From a checkpoint of a small mixture-of-experts model trained on Wikipedia.
Experts: 64 clamped SwiGLU neurons an expert, 4 picks a token, a sigmoid router.
Below are experts of layer 2 (counted from 0) of a mixture-of-experts language model. Rows are named router (the router's row for the expert), gate (a neuron's input weights, with its number), up (a neuron's input weights, with its number), down (a neuron's output weights, with its number) and show model dimensions 0-223. Each number is 500 + 50 x the weight over its row's rms, rounded and kept within 0 to 999. Numbers have three digits each.
After each expert's rows: a language model's description of what the expert responds to; "mostly gets" lists some tokens that are sent to it at least half of the time. This comes from a sample of Wikipedia text that the model never trained on.

# expert 3
router:583469545468507447514478613462560541466489408534528503433532562436492542500484485559462471471445492441530388478589467508535575465513468450457520512375454523417493522505477358555412511466506591407507460487507528423477528462498553506554609535521505518480501553438520582495440430573485470530446497524548489459537497473555458446542489424521444551533517581445489480483565518596522510515557577540548478423528509504494558642510489560499471456526523483513466457508444441524473554429504604415482521527454554429538457490609450479500506488546510541350440516471414507473591480479516452462537419461445564549465506477525527445504522505538461459482494440502607406608568561439547487452519
gate1:520573481487566484486478487471499503457480471493510490530498518588521556542559551512506433497495498556529427503405567488563501618500468494498488467348555477503503542494489463516495566481375448578513554581597549499579513423548498493522497508413523527527431500581538494367435499607506475417437526506594574457383508483540498451513471430575483503616518490484485476549581411503528504458498422501390457513524481459506498606633501501504557536453504493439604505485512539564599565506453432498408498509600558501573386523509561488535417526486498495505513478457442499589500483481505530487543576482410474476499426460509545521495507500509511467577592573569488457471426500498487493478494
up1:418509540509555488506491569477520347612470468574467493509470496537618529513535605413568474507456497587527464492512479519512537499545483541522611487439589487427509578534427555487556569451498574535506431512470519466497497525503538393488504499537513492480500509514399517392437432520497477473492505505543591616501468475497539530585503420537506515488435456612512491530608381502512504482532554517444529474500459479501489611519455544577509513497526532382514533484503494540494510488475598494499554613502577431518504535509535511578480534500487511543520502578496518546643490437473473484402516460422498537583482443541560507434533499495515429572575501650492518569422513497478529471501
down1:490456558486517458549508567467550578520472521407517559454577477585430495532439555515479564568464486506615340439444532479525518441375425452537587500512563546546491444525441500512449487479530504502459494503555619574500482460552505539422564382504392575498515505541479483472523473421445459576530630564485492432589507473446526469492499544506505428492507473527494488535494527534448481476566502547498544500529513603435459450463457477512430436500415472494452494534546500527477482479510537500462621506552464509445563534480432501499438581469482469529509535488487468470452420532584499559497519470586542462583489327540543500565536447506493498488550477521501562498595501442517370537480
Description: Infobox field colons. Colons ending field names in Wikipedia infobox lists, as in Area served:, Medals:, Workplaces:, Countries:, plus some list dashes.
mostly gets: ":", ": ", "- S", " | B", ": B", ": \""

# expert 44
router:522542607423530445509438544479527493441492485497498539438546422453490540494496489530508485513421508463518494560543544467507503505503538379459551525458520412495524478493432422596448538444455439426472505478540542504516549463469537501497593447461473546399448538533454523429428508537510443547441538492537557517465497402492461522523503546509413585616516507424435493542562582566511449514646488516536476409478604490523563520515443546555502509584467524474529516483484465603509615494492554522472533535516514465533379556526590403571399569524567531439451502449390494408551504408548528447487483512444542533512462473487462420596480551567533548466485490480520418422577555491543507518486
gate2:502552510506512513524460513480529637506463490443468496485508514523552549430581486497526466392496457499502399622522501420499514505433495509456513499489474496490498501497504499496506346549411587472513506553505515444496396354497468482406484381510521557534538426495519560601629509567522485551501481501517515496486495465624469449496494501468450504489489454527494445499600504517470484518462485581537470499516499386447456490484583567537603476497522531569551469520465453498541496515523473472523479499576613477457500426479468452476505464494504476524465466575444451482493510542468685592483450523495645515439506504527499440496579575395485539579506433416524439500531497466499500609486
up2:549587557467483520501451501558553487458540513492499491529553467514663579506567477479609508500461502471663430651520478369395513550490503503439463484334476473512509507496500488554521383496488490458534468513514354503589454424462481500472512413494560542497495459540494483497593529542545516570538500508540483392499504339500520490497445452560512527527529457515537500522459501504522631520516504482565525479501569464497345478538478500520587542495557475495541563495505507479563455518517522467495473478511557521427501483508520427482407505514507489582503495469485497486496464501493597578521496507474541578435433435435557511499490529492480501506531472502552476504607502491491559614475
down2:483454502516505501500499406496376496548515499533500477496521560491510527600473427501503552449509538427513522377506510403466492399470433357442495481533527401466499609439492548457513462484491527643493500470418504524458484456505497556449475567534523447571499415356388543505487433515514564524498449492467484594492496534477392502449548503482485530440472493568524525468474520467587558468493622494619527492520555515472500465484529562414501452511507531484398543435513414395501459538528415500506563511497613544557508509527498522616514601530429489524462513531565530479428500528545520496536500469473489429515558531522457534499493525402502525420406537566509469478463483421494497563471
Description: First token of item. First token after a line break, quote mark or parenthesis, as in list items, table rows, quoted phrases: The, He, "an, ( y-outh.
mostly gets: "- K", "| K", "|---|---|---|", "- J", "- T", "The"

# expert 17
router:492487517406559416505480543494536518456573460491509553494655472344461516434512550527521496527534483484581498456529490423602561497491470462502632598445493450385515499542448478578400414510473474516552409472562524517487581495507577509575592553473463507446440472419533576455404517533449481493551558503543496487576439460516515492541479485514474518530489439500488509497490569506605442468572523616483491508524510595531559515436457466522497483526479472544463545485591448559508510489496561464508596496508483471609464557517456430491402593526571652389461469494512435507505488477460498484529435522415564539486449459492494479473476440501496569531508509469498438571542523482466475499533
gate9:369586586476526502573404499488527482451480499499439551487533516529397501497461568502489510465441486514505502503437458418422512485531490438416502465404444479477471499464492485547458525466459373500500461552499508528563555430509562559484568433553548426531455505446502551521513507445467527511490601455478501520500463505483462463508509538530493523522421397423499534504460679536513475543452428553470498480363478377529564466438474509589502558539560550488475503502507499549436527571518500612498492562510478414511433601548499440596458516576475461388428534526461518487497436541515504529520437459433544518484529492697511517498463524476491531582498500503459442524539572546437500497464
up9:480532502491539530493548525547445453500472541481451609435534485489491661511477621506511513494499479545443501576441452544429548535472462501511525486456593393390519524499450498502463575521440444514512531524589493547536531434422619569395501501497496481509474537499439514425491575500467509495584605472508394498496430614470505464423524406407499487490492500428421496487496668484569496557524505471494425500380526457502508483464486505510502537528483544496495588584440448574478535551513472597485534575548495499543461539544507495539484605509525500492402523496488500550528500530484546423473474480462429513549489469553541527458506506595463530559497411502449452508542638560445544502542
down9:412499517478490502514504464502495548564467525482517551419534336512473495400437458559577519353409498403517544590394456470489432524536522475507584538498514402490551468542456453512492498494589443412571516491571559576570499403522471523487496480481469481484478427516527550570496500549552433609582538444508510400494489547491377521538481541493493426517563477449527555571525501428479547498535494539413490485444522614481494475600511482531393485518498530528470490501495520495503508469498478596497495574489404444418474490607583504479451491465510531583533476424447444572534487476522514504501508478553472613489472426533460532516501625489468507510499455539601543508475498482577475486537
Description: Sentence-ending periods. Full stops and word-plus-period tokens ending prose sentences, such as "success.", "inundation.", "premises.", plus some paragraph breaks and commas.
mostly gets: ".", ").", "s.", "\".", "ed.", "ation."

# expert 40
router:465647565466560397490495538458563557504516491520510475559541420494511513485525407526501447601491582534550481498522566486543540490465528424523495504402492569433569521482443454492493503498460595471514445455573525413474583524463490506505591461471494542414459509422550563477442514489451441522451483467469584480509479492552466434482417505535495597523561437473506499499482494501498514518527480577568562414537583487498609448531474551586502440480488480532520456431477550541493534497520467421517497478492531456472401507505587464627462532613528485441432455492430462516517449532550491443583505616499525488435484449529510458569538525538579441423386426447482507486641504420588449505524
gate10:509492522499436512491501564528523538499577453496497551505534486486521440457551539547650545524459448536512510511543501434386534517448326397535496461521530524486483490435432621645463500501475480496573510525661533537464497607498463492428566501497542550493526522515480581520380500515339501424590591464482530500499420457499609483462500511491433505506517422504537492492459483496566478482498466416500593512496537521484497423495455539521517531417506495474481499481435541491501593481504521439552463494456530462490492497448525405503489636464478607478465449571507479542502489471539523499517495514463562555505495496500479459346580522500502445480445514495423502436577557497497442489466
up10:502544466490414514514459525488543507541501490392502502514552487501513492477492509446589474510495432572461443512517499339457525470413483407484420449501535594399513555385466520536470480521470498553510520520514499552434468582445496463495537499388494578509500526498519653495468454499379488519642507438455551583497490497509580455498509430523495535514478488558522341501439501530506533497481528444541518497495565446498462504607549590498515559500501495524491494565367541486542583504413547495567399497541409500490498499433495496499462471459600553529499506470496439520502452503568508528576428634500548514507524503492521491362539527503516468429457508426445530521566567430507481502465
down10:503479484548641432531499462477406424374458462493540666481549522518475497543385481498561492472536599528514534420583511464481448517491459521532456640503476516569552477479457501521499468547479551483529457377482501492587553492459430498460524445467465592516453413470561483406475493511479504462539506511338504502462431516498527556475444495494516498468504485562486475538607483430376500408454639496514511495559565486577507498496471413460519495456485502538537496463480527492548553528508515525583390494509571499593556462508428500476466489514497563495498507560507500473540478417538522508449547523524468508539501507484557456447509396502552525349552422492580488518500508502463548465533
Description: Table cell delimiters. Pipe separators and header cells in wiki tables, e.g. No. | Pos. | Nation, Peak position |, Year |, vote and result rows.
mostly gets: "% |", "\" |", " —; —;", " | — |", " |  | C", "andidate | Votes |"

# expert 15
router:473579611434561511490511537455517542512558464494543542538504525488529506464642513495503486520545561507528462439595557556601485468465466436516553581416526504515456499500473426491523501491468549451484455482556562419557458444464499484492551464456451524441497469486572507472450524509415525499444550503444496576551460498575481463606476501518487464569564552423425400543437566559489546530541467516562433512613544466570662471504487661526442452488470510535591444515521534546484615508577542511437560499475451445503454566588445522582453538535479551461474455473465437464542498478553522404514477549478538583523599507540487443531493477416579461514478455562485483515472562491552476532581
gate1:498481637507609507515500507502523533514541460500505458623495628399611486484589570500437535499522534514527494469502536503551473455496503499478455514506580559512513520490506456525501518598477446371535449499454481471613462527494486491476500523510522504496499546504501548398477499512491525475492482467494508547510510422501536467555466590552611416447421483597502599474479589517488496483511521550616523434552408499532498490456537653511480353515391499577495498589377470498520555499562498523547536570499454376548466509524510500512469471500511496540515521562408495507445497522483521491491464473508520483501500502589597426479513382503510489506515438445495555479523476476623500623501
up1:476488512496505514467445579426504482503586408553508480543492596457494395495642554511551613548491592476503500510574543475527436483499435423516471499505652542583499515461498473560541514507501480457502362522381527441500475487457503503552530482502500505566522569525440591485509423509482528521497500478432361557516460549469544500509523503559497417549487467547503527454527493525559608450557514468546456482499536470499531479469536498542489501485485509495403558645424467536478475539561521506516570560496481398467499501554505615582503497540541553523519543588500413457516507576481513433523473505497513399551454482549610462500505416449638570545574498518492564493517504481540531549563
down1:475504449542498445472441456606503383496514461492436593441420494540499498495538482454491560505490586474433459494506512500538498506553491507549413497461495526411470503489498499483635556565440491448527449340492493522565566483470455498503481504506519452501495531557472505515464541521522582496555506524545486501490475501487420526517588572447521457500495434464468522462501435511633548512683486479557489429449472538478492437451502521504511528485426448495465490577449512516423401504414545579501485428481476536498444419473512595505490564503562472569484506619487422465494512589393492472516498577457540447553487523596488540494547501491592513532478525526441494548515638467476512521321
Description: Word piece after capital. Word pieces right after an initial capital or consonant, such as und in Dundee, ef in Defamation, ial in Dialing, plus stray CJK bytes.
mostly gets: "evin", "allenge", "alleng", "iamond", "ampion", "ynam"

# expert 34
router:563516559511517457396476481442454520547563525437490522563563556442528526423512553601534455512456490387519524533567510514581549519499495424422473583412441525501492513493495492475516509506441524512558551437534522467438533490444519549551574497458496534443392497431546493431440532480492573565610520447560518492489445479499457471562474470539371586557518525440441516603535542556579517513551503568519519471548583536546508545495448505530485447513523503561440566529509478540459493437570490414412550496439521517482441447531575419518501545634473533361454384445455400533549533509544506435551461592426523513497474501440499408534395500543537518424446526464478445494521452482492462526520
gate2:525557520498514474452585478500629553519543501452485470500630456505529667472504463578551542508481599490569509499464521517498493491510431545470498477456485501491521500497478525456517579519438521505503523439531506579511402503412463515496470516480620548450446517508501525557494500453451553489515457510441547533425378502571560500487502500498369514486472469476480524417548505444488487448510500456580463494585525480559607440490496509486506429462469505511460500515454508409544486396498503406492487500533537498539502327534506524493484556481465537499394438432498474438483418578485488479467467496531500439472494497371455497418491518503464509392291419392490452498478464463562500488490
up2:435505499406518497488492511485466487467530493469476553531544479474568477571429448445348449502549466522435528511432418497530522520526553500551502543531543463520518473465503586481511427468362514509547569554514498482503633543572507586479534481493513516494501505444506502500471423599515465580559540541533484422609558516418557550483547483500620606465549466516481522556498416527556509427490502502531426493580353512488496501439555517496506493429572534469641553444496493485462528460478518525519584523548471395496589496520466566536409528402513513546516506466547491476446424432500471484538522492450507491510555407498589529601467487576496537500498548494500546464508507421464524491334
down2:521575577470491511501392398484525361471513427574512516470538475469480409442501523478558519523525410501473430435560423529432466490611501468575471512477461451441526462514488489490495502424509512476503563446511448503420426466572467526488570505523464513509481481422548412450426542469503540576507494532462473516415533589606506525458570503499497500471514511485505520511560415526533520515475487497539503507665507605490500586409442444491486514514492521439594575465519554493595494565437457529545494514454551546498572660594518487509437528508502463502496539537432493552555453450478556516517513431569489513501485499514625530563446503641470496567500464505506526494481521480461469565360
Description: Census and statistics words. Percent signs, decimals and words like population, village, area, census, °N in demographic, coordinate and election figures.
mostly gets: " population", " village", "°W", "°N ", " area", " town"

# expert 5
router:508563575456510439518495541409530547435477506502526526455498520366465533430589499612507455468525563466555488512497519513518526420488532410449572495467577468489539497587453485551454536465468485524501529511534561504510534448434502451572626459483483563483446520490472546472417429461454460534423546496561609454512491492555477442506498532544394564519509453438464507494527579614567470546529515552523479423544538527520540508484512514494491481511441537485598571483567524619480536467620558497461534579508528387472421508548608406570448541541478563490389442444425471465517538403483481423493455477436537547473466456466508423498496481540521529519438437475455431404562540431544459531524
gate9:499522450506498462460573611488438534507514519554503437461537528446483479479500504518506540500500479487497683518539532612485378470438641503497433401489480657589517504490573488468413538505401509485511472426500437376500505487575448520447550497582508446522397506468525501490443470482512524485473491599491578543619397464532512460534498502521455582458505502501549534490391504489540569476501499504500484510587580548484578562566400529500473501502495478491503525392532530488497505469487458493505467500419525492472460475451462495484569537344407485438501500497532500503494545485497451517530493430506546458553532493540493417515504559449638450382483566505519543495551479500469507524507
up9:501512440471397438453571586438369559502490512498516492521571593315462389490492507503474517495507539502553602499497499544496416501424551528498460433504500566538501505501526492419471661500446512503495515505541482381484544497611443517498554414444553496505424507503485438487480496476492501500501472495481530566529396498555487492531506496566441500445440485447527512495428541453498584436522443423514465503633588501421573516513462499516448425561516456410507501434492596440545519475519446486465487509450500537481500503453467487526512526389472505461445408484510505485440560496511395593571492450482527457558514490576486459576507511494591428404499498526557536469550606507456507499507
down9:516595506516480530428411468500512500470475583464501510483427447524503603482624435551543473494606498538503499392456526502410513538534468464493504477539483553506516447493440546459549583455495476498500494476440492507524511436448478393558508446475546500555488481530493554500423515540501493454461491473484457445495497501494524457465507504508580527510453487510475467496495514597519503464575502422459503579409441523501451455546483389432593522509531483477503512437672557511481385579529438406527435399586514447530503430553510659492475601379470429506565544485488473530510384444358512429490503524509491516408485540474506528488475463491517362516485482495521524493474544430467528565512
Description: Dates and table cells. Year endings and numbers in tables and infobox dates, such as 2'014', 2'022', "(age", "–present", and " | " separators.
mostly gets: "018", "012", "023", "010", "006", "017"